config.yaml
num_hidden_layers: 13
hidden_size: 320
n_experts: 32
experts_per_token: 2
d_expert: 160
d_shared_expert: 256
hidden_act: "squared_relu"
moe_layers: [0, 1, 2, 3, 4, 5, 6, 7, 8, 9, 10, 11, 12]
router_score: "softmax"
normalize_top_k: true
routed_scale: 1.0
balance_loss: 0.00426
balance_bias: false
init_std_router: 0.0196
lr_router: 0.000482
vocab_size: 16384
norm: "layernorm"
norm_eps: 1e-06
tie_word_embeddings: true
optimizer: "adamw"
learning_rate: 0.00108
beta1: 0.9
beta2: 0.98
batch_tokens: [32768, 65536]
max_seq_len: 1024
train_tokens: 456000000
max_steps: 9874
dataset: "wikipedia_en"
Below are experts of layer 9 (counted from 0) of a mixture-of-experts language model. Rows are named router (the router's row for the expert), down (a neuron's output weights, with its number) and show model dimensions 160-239. Each number is 50 + 10 x the weight over its row's rms, rounded and kept within 0 to 99.
Before each expert's rows: a language model's description of what the expert responds to; "comes before" lists some tokens at least twice as common just after its tokens as in all text. This comes from a sample of Wikipedia text that the model never trained on. Tokens count by the router's weight.

# expert 24
Description: Given names and their endings in sports tables and lists, such as John, David, Ren-ata, and leading digits of years like 2-009.
comes before: "0", "9", "–", "8", "th", "5"
router:42 52 45 44 43 46 54 43 63 39 65 55 64 61 55 33 37 44 70 47 39 45 43 69 53 58 41 48 62 47 37 40 72 40 33 44 45 41 47 48 52 45 48 65 54 49 58 51 46 49 60 57 50 60 56 53 49 67 47 53 46 48 64 60 56 60 39 43 70 32 49 42 49 51 35 45 39 45 43 54
down0:56 62 60 27 50 60 64 41 50 52 42 38 33 48 52 52 45 60 55 45 58 45 51 61 39 64 35 51 55 38 55 50 26 29 29 45 33 43 66 56 34 59 58 54 45 56 55 24 36 59 41 50 52 48 69 53 60 43 54 51 37 43 61 83 45 63 60 35 43 48 43 53 50 60 49 44 61 39 61 54
down1:43 56 58 61 63 80 46 49 36 54 38 58 50 39 34 50 37 52 37 49 45 74 47 37 26 64 52 52 54 66 46 53 39 29 39 63 52 48 56 47 47 59 48 60 43 48 37 35 48 49 41 41 51 38 43 46 42 57 49 50 56 54 39 52 74 61 40 48 39 35 42 39 34 48 83 48 37 52 39 65
down2:53 56 51 36 60 35 38 41 33 48 42 61 35 50 63 61 67 50 64 46 53 39 64 52 49 59 34 44 68 46 48 62 54 38 49 37 73 41 71 46 52 54 24 52 64 58 40 47 55 55 39 46 50 59 44 62 48 50 52 68 49 57 73 61 39 41 41 53 56 32 41 65 65 67 59 44 50 36 71 62
down3:38 38 32 38 74 41 41 64 65 57 68 50 63 46 42 61 54 38 56 34 50 39 71 40 47 52 53 34 44 60 57 36 48 51 57 36 50 39 31 56 51 53 56 46 40 60 48 54 36 50 64 50 40 66 56 61 45 59 53 45 45 44 45 40 68 53 42 75 63 54 47 53 53 53 55 41 50 36 36 41
down4:49 44 54 48 41 43 38 39 34 49 46 50 44 50 38 56 53 44 43 52 59 38 58 49 57 63 50 66 61 43 47 59 43 22 56 46 72 48 58 54 62 49 52 58 51 23 58 64 41 49 47 49 48 62 48 51 41 51 49 44 47 51 55 45 65 35 43 68 44 27 73 62 48 64 53 56 45 61 48 53
down5:62 60 73 43 51 48 47 67 71 58 43 57 49 50 49 43 51 34 42 55 44 41 61 58 48 52 34 36 36 53 43 41 37 37 61 40 38 69 65 46 46 47 57 34 47 64 52 58 51 58 64 53 62 54 70 61 37 39 54 47 60 41 44 65 64 50 51 28 48 48 39 59 42 56 47 49 54 53 39 43
down6:60 65 30 64 39 64 53 56 67 50 44 59 50 51 64 51 59 63 30 52 50 61 55 37 43 33 47 61 45 51 57 34 52 48 49 59 52 37 35 54 55 53 42 50 61 56 57 72 45 54 37 43 45 39 34 46 55 46 47 53 53 58 49 36 37 48 53 55 45 39 32 48 54 53 46 56 57 52 53 65
down7:49 61 62 55 51 44 58 54 59 58 44 58 47 40 56 63 42 51 38 53 56 61 44 42 18 45 36 54 49 35 44 53 44 46 33 59 50 54 47 56 50 49 45 60 57 41 48 57 50 54 57 51 54 43 57 53 55 50 38 37 49 48 43 52 59 68 69 49 51 64 53 46 56 46 59 55 58 45 50 63
down8:33 58 42 49 49 45 30 32 49 63 46 59 43 29 23 62 42 63 35 53 48 58 52 67 47 60 52 58 51 20 58 60 59 53 58 45 53 44 51 52 50 59 58 57 50 39 52 49 58 40 54 60 43 50 30 65 44 45 59 39 74 46 43 42 51 47 44 55 21 39 64 62 28 57 49 49 29 62 44 48
down9:43 40 43 49 61 58 54 49 44 58 60 39 34 47 45 61 50 60 47 61 51 38 51 65 51 38 56 42 21 49 46 54 41 57 51 43 48 63 55 35 51 44 50 59 37 54 50 46 48 46 67 48 65 56 48 50 55 60 62 58 35 24 45 50 42 55 62 54 33 58 61 52 50 37 49 41 39 40 55 40
down10:57 56 53 41 53 55 32 50 50 39 54 63 42 65 39 48 49 40 55 40 36 50 44 62 54 44 33 60 54 35 48 48 26 62 45 62 48 60 49 52 34 46 67 50 38 55 50 49 42 54 51 27 55 49 42 49 50 49 61 43 58 56 46 53 44 40 38 43 63 46 43 51 42 39 49 58 58 60 32 35
down11:71 50 80 54 57 51 52 58 38 50 47 51 71 50 36 60 45 50 47 41 32 49 29 57 48 36 46 64 34 55 65 55 41 41 56 48 37 33 47 67 45 43 53 48 67 55 48 62 45 41 68 57 56 40 57 53 44 47 47 52 44 44 47 48 39 59 55 36 57 57 55 60 26 49 48 60 50 35 52 49

# expert 7
Description: Pipe separators and line breaks ending table rows or coordinate lines, plus mid-number digits and period words such as late, early, Middle.
comes before: "|", "\n", " ", "0", "8", " —"
router:57 54 46 51 61 47 65 35 51 47 38 38 47 35 41 59 51 55 56 40 62 49 49 36 51 51 53 50 55 47 54 50 63 44 29 74 56 60 54 47 58 71 51 59 43 29 60 70 47 56 50 48 64 52 71 66 67 38 46 65 37 67 37 43 67 32 50 60 62 45 58 40 61 56 49 57 48 27 42 60
down0:64 52 47 46 62 60 55 33 63 54 63 54 44 58 50 41 37 48 61 46 60 70 32 55 40 47 37 46 58 38 63 39 27 42 42 50 50 43 54 65 52 62 59 46 49 36 36 47 52 57 44 50 60 53 54 57 32 57 64 57 42 34 32 46 46 39 67 60 57 31 43 52 57 45 50 37 37 34 64 55
down1:53 54 45 50 60 44 45 46 40 37 44 55 54 47 41 62 40 43 43 51 48 33 62 54 59 40 58 43 56 53 53 49 64 54 49 39 45 64 53 30 30 63 64 48 55 65 42 42 52 43 58 59 58 63 33 48 33 59 36 39 59 34 52 47 52 45 62 81 60 48 41 40 52 61 66 45 39 38 66 50
down2:56 52 44 38 56 60 57 52 63 64 41 57 50 47 49 64 50 44 51 53 53 50 74 61 41 39 54 52 49 24 55 53 57 44 38 48 60 67 46 49 30 55 40 44 40 45 32 36 51 42 26 36 53 56 44 41 64 49 65 48 55 53 42 49 57 36 36 66 58 43 37 51 27 49 44 63 48 60 58 36
down3:55 68 52 53 31 52 46 54 52 45 64 52 52 37 48 54 41 49 47 43 65 53 50 54 40 59 43 43 69 54 47 47 70 42 57 49 45 55 42 46 55 41 42 26 46 37 31 67 63 60 56 41 59 42 57 67 40 67 49 58 51 66 38 43 66 58 63 47 55 49 56 72 57 37 36 57 50 51 68 68
down4:54 61 35 60 49 26 56 55 45 49 36 46 42 59 47 65 34 44 45 41 42 50 52 53 34 58 58 59 41 62 71 52 52 48 44 46 49 48 71 50 59 49 69 48 68 49 56 58 47 55 58 50 54 46 51 65 53 42 50 38 56 53 50 55 56 52 65 34 42 40 49 57 34 73 58 55 55 56 39 37
down5:39 39 33 46 56 49 40 49 45 43 52 53 54 58 59 64 42 43 50 43 61 47 44 71 56 47 34 54 45 78 53 40 36 44 56 50 54 61 61 40 52 49 37 53 45 41 49 53 45 30 39 53 42 56 38 60 48 49 47 37 58 52 66 41 69 61 58 40 64 58 42 51 36 49 57 55 55 52 60 58
down6:59 44 45 62 58 59 51 43 36 39 76 64 60 48 38 39 54 56 51 54 58 41 33 35 53 63 52 55 50 48 44 50 41 53 57 48 49 51 48 51 52 55 72 54 43 39 51 63 55 54 48 62 49 46 61 36 48 41 55 42 48 67 54 43 51 40 54 55 60 57 50 58 35 61 53 45 44 42 57 49
down7:59 48 71 67 68 46 50 52 53 46 53 42 52 53 54 46 57 56 52 68 53 45 59 54 51 59 44 43 37 57 63 42 71 51 54 48 36 58 51 55 45 37 61 41 54 39 49 37 50 40 39 54 52 30 38 55 55 63 41 36 48 46 70 50 69 46 57 49 44 56 65 53 39 65 31 48 43 40 49 72
down8:43 45 48 40 49 49 59 53 43 71 55 36 57 57 44 42 48 43 50 62 56 43 63 56 54 37 56 39 50 67 51 25 36 53 54 46 42 49 53 44 72 47 50 52 40 44 65 65 40 27 63 65 63 47 63 41 51 52 40 50 58 50 54 57 37 51 64 50 44 40 55 61 38 66 54 58 54 74 60 61
down9:58 45 41 56 61 44 52 36 66 55 39 34 35 54 58 45 65 58 51 25 47 49 51 55 48 41 39 63 38 43 51 47 50 48 40 51 66 46 35 68 60 40 66 56 38 39 43 47 39 71 48 51 43 65 53 71 55 39 61 50 48 23 68 58 40 52 39 65 47 59 51 62 63 52 52 57 58 39 50 50
down10:55 67 56 31 41 34 66 58 65 45 55 45 41 56 43 33 48 68 52 42 47 52 36 55 60 59 61 73 51 28 43 56 46 50 44 40 56 37 40 39 46 57 60 51 65 64 67 40 38 49 52 52 54 44 46 45 59 64 68 48 67 49 44 46 45 57 62 69 43 52 54 37 41 55 49 59 55 32 51 56
down11:47 55 58 40 70 49 46 47 40 50 56 59 56 43 52 40 57 53 52 43 54 57 62 43 57 49 53 44 33 53 68 36 56 55 58 49 53 47 46 42 58 60 58 52 40 59 40 56 65 27 51 42 62 70 47 47 52 51 34 53 36 36 44 48 43 42 34 49 54 50 51 52 43 44 40 44 43 57 52 39

# expert 20
Description: Prepositions such as of, in, during, throughout, until, and the middle digits of years like 1971 or 1954.
comes before: " the", "1", "0", "2", "8", "7"
router:67 59 47 45 59 62 71 52 48 57 29 33 49 49 47 60 53 62 35 56 39 53 41 52 36 39 53 34 30 57 47 57 46 52 46 33 50 54 59 68 45 49 49 38 60 49 54 35 53 58 49 66 36 40 42 55 70 73 56 41 40 45 33 52 54 53 48 59 39 39 49 36 43 39 51 53 50 47 63 51
down0:54 60 53 53 54 50 45 37 42 37 45 49 60 32 56 37 27 53 52 69 45 43 52 41 44 62 64 69 64 52 48 54 37 39 63 43 53 43 63 43 56 82 40 61 60 45 44 56 50 44 48 68 58 30 52 38 41 55 41 32 50 62 39 31 47 46 35 70 63 53 54 52 54 57 53 48 58 52 49 55
down1:41 41 48 37 38 42 42 58 46 58 51 40 51 53 59 53 74 48 37 46 44 49 50 67 44 43 34 39 47 25 60 37 62 64 47 51 54 61 50 67 43 27 53 57 40 52 53 46 66 57 46 55 57 60 51 52 40 57 49 64 35 45 50 41 61 38 48 57 65 62 36 36 77 52 54 54 55 68 47 64
down2:52 61 45 31 45 49 44 54 52 49 45 51 44 57 29 54 47 81 52 52 43 65 64 83 45 49 56 47 45 06 49 54 37 29 51 50 46 58 41 46 51 59 45 55 63 39 52 68 59 46 67 58 60 56 53 57 39 46 35 48 33 45 49 32 47 45 69 42 56 49 55 37 48 36 58 59 58 48 58 58
down3:53 54 64 52 58 49 50 35 21 28 63 45 62 48 66 55 53 64 44 43 41 55 50 47 40 60 67 35 46 69 56 49 51 48 54 51 49 51 45 55 59 49 52 64 45 66 35 52 56 45 44 51 49 54 43 48 49 45 60 60 57 42 43 48 42 59 58 32 54 39 42 42 42 51 48 65 45 52 55 44
down4:45 50 52 38 50 64 50 45 59 50 49 50 57 63 62 48 55 47 38 51 56 50 53 57 57 51 57 60 45 43 47 58 57 35 39 31 51 65 36 51 46 45 41 60 57 61 54 64 51 41 52 58 54 43 45 52 54 59 58 52 54 50 34 52 48 46 46 45 42 74 64 49 56 54 51 53 57 45 43 53
down5:51 49 45 54 62 51 42 39 50 41 50 43 57 46 47 56 63 66 57 68 38 42 57 61 35 62 54 40 44 19 56 66 48 55 49 60 56 27 52 42 38 53 63 45 51 35 56 58 63 51 48 63 35 49 63 50 53 54 47 42 63 50 56 69 38 48 56 49 50 44 58 41 42 61 47 48 46 47 40 46
down6:54 42 34 36 43 53 39 60 31 39 50 55 37 47 50 48 64 53 53 42 58 48 55 45 37 53 49 37 76 32 50 47 44 59 30 63 44 52 48 45 46 58 72 52 53 44 52 58 37 57 45 62 46 53 56 41 37 39 51 64 31 65 50 49 44 46 56 39 54 58 32 55 43 37 57 59 60 55 60 43
down7:50 36 36 55 46 47 53 65 41 21 39 42 46 58 60 51 61 67 44 27 47 55 50 43 43 59 54 56 61 45 55 54 38 49 60 41 57 51 46 58 40 41 49 37 47 50 41 45 47 33 53 31 29 43 59 69 41 44 53 51 59 40 50 41 35 41 71 47 44 62 56 68 52 67 42 49 63 51 43 37
down8:53 50 59 35 43 49 33 59 46 46 42 39 64 55 48 62 64 46 37 49 45 53 61 35 34 51 47 55 39 34 60 52 45 48 42 27 52 52 44 49 48 54 44 50 57 58 47 49 49 36 65 68 60 32 54 45 51 64 67 31 66 45 54 44 63 49 43 60 62 50 33 44 39 50 38 70 50 59 54 65
down9:55 45 61 47 49 67 51 32 48 46 38 71 55 45 35 60 45 52 43 54 65 64 49 55 52 56 41 75 55 48 55 32 43 44 36 34 59 50 44 62 49 55 38 41 58 58 51 56 46 59 58 61 52 50 49 52 44 43 41 51 47 43 53 50 44 50 59 67 53 39 51 46 41 47 63 55 49 50 42 54
down10:45 40 48 55 54 70 63 41 54 74 58 55 51 51 59 61 42 57 48 44 55 59 46 53 47 42 60 42 39 48 37 59 62 47 37 64 60 53 52 43 50 50 58 56 64 68 74 48 58 50 49 50 39 48 30 39 63 50 60 57 32 41 55 59 44 60 51 47 43 48 34 43 27 44 38 54 52 73 58 47
down11:56 54 49 57 27 65 52 39 57 41 51 64 55 49 53 39 41 52 55 58 57 63 45 59 65 48 47 61 61 47 53 47 43 36 65 52 55 65 48 32 47 65 68 40 65 42 54 45 37 51 56 46 48 52 55 46 31 44 39 44 24 49 60 52 51 51 43 53 44 33 49 50 36 38 45 48 52 36 53 48